{
  "moe_layers": [1, 2, 3, 4, 5, 6, 7],
  "router_score": "softmax",
  "normalize_top_k": true,
  "init_std_router": 0.0143,
  "norm_eps": 1e-05,
  "lr": 0.0044,
  "beta2": 0.95
}
Below are experts of layer 2 (counted from 0) of a mixture-of-experts language model. Rows are named router (the router's row for the expert) and show model dimensions 192-255. Each number is 128 + 32 x the weight over its row's rms, rounded and kept within 0 to 255.
After each expert's rows: a language model's description of what the expert responds to. This comes from a sample of Wikipedia text that the model never trained on.

# expert 6
router [ 93 141  99 155 131 149 205 111  86  79 133 161  82 151 176 164  92 157 182  74 137 138 149  92 164 181 109 145 184 108  49 169 125 153  74  92 123 108 119 144 109 115 140  78 136  97  86 153 151 138 213 134  71 136 155 141 175 124  73 130 132 124 141 143]
It responds to: Name-internal letter clusters. Mid-word consonant clusters and fragments inside foreign or uncommon names, such as Pu-cc-ini, Te-agu-e, Pe-tt-ersson, plus prime marks and accented letters.

# expert 4
router [ 84  58 144 136 107 145 149 143 111  98 172 148  96  55 144 153 111 112 155 108 138 141 154 129 155 170  88 174 169 143  73 139  82 140  54 116 158 104 116 108 165 153 188 108  96 163  99 151 132 150 167 150  90 135 102 185 155 114 167 132  85 161 114 123]
It responds to: Line breaks in tables. Line breaks ending table rows and list items, with minute marks (88'), degree/prime signs and an occasional possessive like their.

# expert 28
router [ 95  78  93 157 140 139 158 131  95  91 144 184 103 104 181 200 116 142 163 117  94 162 148 105 137 165 134 136 162 131  72 180  98 162 141 129 149  13  77 114 179  87 137 163 195 115  91 166 141 185 140 143  74 149 122 191 148 177 139 167 151 114 103 140]
It responds to: Verbs and particles. Phrasal-verb particles and past participles, like shows up, run out, held, used, released, won, plus noun stems such as score-rs.

# expert 22
router [120 114 117 104 136 162 159  78 175 100 195 119 116 101 118 168 160 157 169  89  93 158 133 127 133 167  94 207 134 111 132 113  80 171 107 140 127 110 115  86 195  74 185 121 141 139  86 162 157 213 120 114  75 144 120 131 182 143 120 151 117 116 147 150]
It responds to: Copulas and paragraph breaks. Auxiliary verbs is, was, were, are, had, also, not after subjects, plus paragraph breaks ending sections and the adverb ending -ly.

# expert 7
router [ 61  93  97 102 106 155 140 136  95 117 118 122 121  94 110 139  99 133 141 100  65 149 122 102 137 166  98 189 124 149 134 160 107 167 107 141 174 124  80 124 187  80 108  80 125 176 110 157 155 158 158 164 148 151 158 145 167 137 164 134 129 136 129 122]
It responds to: Closing parentheses, name ends. Closing parentheses and brackets after abbreviations like (NFC), plus final words of institution names such as States, League, Cup, School.

# expert 0
router [ 67  85 187 151 145 183 163 107 101 118 155 123 129  99 139 143 163 109 141 101 134 175 109 170 156 215 133 141 127 198  99 140 112 161  90  99 153 104  92 174 127  92 125 120 146 173 118 159 153 150 157  75  71 154 122 140 123 168 114 147  91 124  96 157]
It responds to: Suffix and hyphen continuations. Word-final suffix pieces like -ing, -ting, -ating, plus digits, capitals and "year", "aged", "based", often after hyphens or parentheses.

# expert 24
router [ 92 112 138 124 139 138 199 110  67 117 150  86 116 107 118 189 144 143 129 153 125 177  65 101 127 145  94 152 150 181 113 113  71 185  99  59 210 122 114 134 143  97 223 101 152 140 135 188 132 199 103 113  95 189  97 140 143 151 136 124 101 162 113 166]
It responds to: Past participle endings. Endings -ed, -ated, -ized and the word "by", especially in passives and phrases like Armed Forces, lasted, pushed, Preceded by.

# expert 27
router [ 94 131 146 108 143 170 153 128 126  97  62 129 139 139 140 136 161 136  84 107 104 170 103  90 146 158 109 169 174 194  51 165 134 180  80 120 116 155 122 116 171 162 174 105 146 171  83 158 130 179 130 126  67 152 122 164 151 142 126 188  98  66  80 182]
It responds to: Short consonant fragments. Short single-letter or two-letter pieces inside words and names, like Man-t-ua, man-si-on, -ng, -ut, often near Japanese or Vietnamese text.

# expert 11
router [ 68 128 150 176 102 155 126  87  85 103 191 155 109 109 131 138  98 134 181  83 119 119 139 108 164 111 120 192 161 113 130 161 138 149 104 140 158  69  71 141 178  96 135  89 129 147  85 133 149 142 143 121 130 176 130 138 172 138 130 124 116 106  94 167]
It responds to: Common content nouns. Ordinary nouns and noun stems after the or a in expository prose, such as design, test, water, limit, location, book, cell.

# expert 21
router [ 89  94 143 114 139 152 132  45 113 112 190 133 123  80 120 171 109 134 106 113 132 120  93 126 142 165  72 171 104 129 121 119  38 155  90 122 134 124 113 167 170  98 131  65 143 163 114 126 184 149 124 110  88 119 123 159 155 137 138 140 115 135 114 141]
It responds to: Mid and final word pieces. Middle or ending fragments of longer words and place names, such as -ical, -ary, -burg, -ter, -nia, as in Stuttgar-ter, Katlen-burg.

# expert 18
router [119  53 123 162  90 149 146 198 128  63 163 103 144  96 208 175 159 151 139 107  85 161 105 100 144 133 102 135 119 151 109 106 146 153  93  70 158  83  78  85  99 110 121  76 101 132 122 153 169 197 147 103  88 161 148 121 142 157 119 153 128 140 143 151]
It responds to: Opening brackets and colons. Opening parentheses before glosses, dates or conversions, and colons after infobox field names like Colors, Draft, Municipalities.

# expert 25
router [135 118 123 139 145 152 129 169  88  89  93 196  56 109 203 169 137 190 155 104 118 199 100 132 139 171  72 133 155 159  78 172 118 175 109  89 173 127 126  94 146 113 114  94 134 159 103 120 123 169 144 102 132 128 121 150 183 122 122 162 148 145 114 128]
It responds to: Capitalized name starts. First capital-letter piece of a proper name, like Ti-ffin, Ga-il, Vi-jay, Ver-mont, usually a person or place name.

# expert 23
router [114  93 149 154 116 126 176 102  93  77 117 127  90 163 138 168  86 158 144  45  76 158 145 130 135 157  72 159 116 170  74 123 118 139 160 164 133 147 107 147 176 119 142 115 110  94 115 135 144 161 123 114  77 108 126 107 206 153 169 136 102 101 107 135]
It responds to: Standalone numbers. Whole numbers starting after a space, especially years and table cell values after pipes, commas or semicolons, e.g. 1999, 104, 3.

# expert 30
router [ 98 134 150 135 153 101 192 167 100 132 203 141  92 104 106 172  89 135 140 118  85 189 112 179 152 174  58 137 191 140  64 135  59 143  72 134 171 174 112 155 178 128 126 144 166 161 116 177 167 112 118 106  42 209  74 145 134 150 154 144 134 177 138 185]
It responds to: Month and first names. Month names and common first names like September, John, George, plus early pieces of capitalized words such as V-ie-w, V-lad-islav.

# expert 26
router [ 84  92 155 114 129 157 160 178 129 115 133  93 148  87 110 106  94 152 142  82  85 129 151  95 130 161  90 153 141 140 131 153  92 169 122 100 134 137  75 139 184 147 140 113 141 171 126 195 152 140 102 124 115 155 143 140 153 145 173 149 112 128  98 155]
It responds to: Noun suffixes. Word-final suffixes, chiefly plural s and endings like ation, ity, ion, ers, e.g. Platforms, computers, complexity, battalion.

# expert 3
router [ 88  87 146 179 159 139 179 117 128  71 196 107  96 132 110 183  59 150 152  89 161 201 104 177 181 178 135 176 146 168 101 157 100 132  84  53 148 132 131 138 117 108 153  93 138 164  92 151 153 139 135 120  85 210 108  94 161  92 111 146 112  88 133 152]
It responds to: Articles and determiners. Articles and determiners such as the, a, an, his, their, two, mostly after prepositions like of, in, with, before nouns or ordinals.

# expert 29
router [ 59  92 128 175 143 185 147 103  97  78 147 151  85 134  87 160 136 155 204 169 117 117 204 138 100 176 100 153 143 151 108 169 106 152 126 111 161 110  75 125 150  68 200 141 112 144  83 167 157 144 172  95 137 151 121 190 172 151 140 144 152 101 136 181]
It responds to: Mid-word pieces, plural nouns. Word-internal syllables of rare or foreign words, like er-up-ted, Ca-up-o, plus nouns such as years, members, country, version, company.

# expert 2
router [ 85  92 167  99  99 162 176 186 103  42 142 113 143  64 103 150 150 169 124 111  78 134 111 121 151 108  88 188 188 135 134 103  94 127  95  73 194 131  95 134 170 118 145 104 137 118  79 147 124 129 180 105 124 135 111 159 164 105 149 161 138 130 104 167]
It responds to: Word-final letter pieces. Single letters or short pieces ending proper names and words, often before commas or pipes, such as Syria-n, Alveola-r, McNama-ra.

# expert 14
router [139  84 170 152 203 154 141 124  76 115 143 155  87 130 118 160 109 140 169 126 109 103  87 147 110 141  81 172 114 163 112 144 122 149 109 138 151 135  86 112 154  94 167 112 155 163  59 144 160 166  88 125  90 156 104 144 175 115  77 145 102  50 110 128]
It responds to: Heading equals signs. The equals signs of wiki section headings like ===Legend==, plus opening quotes and words like first, most, It, This after line breaks.

# expert 5
router [ 78  93 150 106 136 115 122 112  83  90 142 179 117 116 167 188 153 145 126  74  99 152 121 124 128 141  84 178 151 193  73 121 111 174  81 108 151 128 109 137 106 130 158  99 179 173  80 199 188 187 147  87  84 149  91 137 138 144 121 158 147 139  91 138]
It responds to: Locative/temporal prepositions. Prepositions opening place or date phrases after a noun or verb, mostly in, of, at, on, from, e.g. in 1851, at the.

# expert 8
router [ 94 132 142 134 142 177 213  90  83  86 136 114 126 101 130 127  92 127 174 123 133 139 143 162  92 145  80 157 147 166  60 135 134 115 109 149 184 131 130 116 144 120 180  88 143 149 100 151 165 170 146  84 103 168 104 138 130  91 144 184 149  68 118 169]
It responds to: Digits inside numbers. Non-initial digits and numeric pieces inside years, codes, coordinates and figures, plus percent signs and dashes, e.g. 117-3, 115,000, 40°0′37.

# expert 10
router [ 98  76 164 135 127 150 133 115 123 153 168 113 125  84 142 181 167 165 154 118 123 111  94 119 130 176  74 148 155 129 133 133 139 148  87 135 125 108 119 125 137 150 151 117 159 155  76 142 177 161 164  89 122 124 131 157 196  99 150 134 123 160 160 230]
It responds to: Place and name endings. Word-final pieces of proper names, especially place suffixes like -burg, -ton, -ville, -shire, and New York, Carolina, County.

# expert 16
router [ 91 100 123 183 138 182 128 153 138 112 141 142  76 144 128 139 104 168 154 123 105 205  99 145 154 159 116 134 148 162 121 148 134 197  66  91 154 105 105 128 139 131 131  77 181 101  97 173 131 144 146 114 121 182 103 126 140 156 160 164 152 129 101  84]
It responds to: Mid-word fragments. Inner fragments of words split into pieces, often technical or foreign, such as ec-os-ystem, Trini-da-d, Bol-t-zmann, met-hy-l.

# expert 12
router [102 130 193 121 124 165 190  87  66  94 177 105 119 140 144 188 130 157 160 102 117 173 158 119 154 160  97 155 134 158 100 157  84 183  94  88 159  95 128 108 149  76 129  73 151 132  81 135 166 167 107 113  92 127 159 120 136  81 118 106  99 111  82 117]
It responds to: Pronouns, dashes, quotes. Subject pronouns he, she, they, spaced dashes in lists and dates, quotation marks, and word-final pieces like wrec-ke-d or Mioc-ene.

# expert 1
router [ 79 114 117 164 113 158 154 110  97  93 159 127 102 112 156 136 152 150 117  82 154 158 138 110 160 132 108 164 155 153  65 151  97 132 112 129 151 121 106 132 157 113 196 122 148 127 113 156 156 168 127 118  87 181 105 179 177 113 146 137  92 109  64 129]
It responds to: Commas and "of". Mid-sentence commas and the preposition of, plus and, &, de and middle dots, e.g. "Portland, OR", "firm of Franklin", "tonnes of coal".

# expert 13
router [103  98 145 131 102 204 171 136  76 131 126 130 125 175 121 187 124 139 153 132 118 178 108 156  75 208 148 142 195 139  99 122 114 152 103 105 123  53 119 104 116  69 154 132 153 144  89 149 195 215 123 115  97 162  82 136 131 146 123 195 119 138 142 161]
It responds to: Sentence-final periods. Periods ending sentences, usually followed by a new sentence or paragraph, plus short word-initial fragments like t, s, cre, dem.

# expert 19
router [ 85 132 160 148 135 151 142 114 103 129 166 134  94 136 132 163 125 131 176 119  92 166 116 136 166 188  82 205 162 158  81 154 115 154  99 106 188  93 103 112 182 112 162 110 163 160  95 163 160 177 117  96  64 138 117 116 145 140 169 148 139 149  96 157]
It responds to: Field labels in infoboxes. Field names starting list or table lines, like Genus, Class, Date, Place, Election, and nouns opening table cells.

# expert 9
router [ 79  75 154 171 122 143 170 114 114  83 158 159  85 132 138 141 120 173 159 127 121 185 117 192 170 150  65 158 153 149  74 177 125 150  86  91 186 110 112 123 109 101 137  89 119 181  78 152 159 164 131  71  78 152 127 132 155 137 191 137 158 142  86 175]
It responds to: The and name fragments. Mostly "the" or "The" after of, in, at, or sentence breaks; also inner pieces of proper names like Th-oma-s, Mont-ma-gny.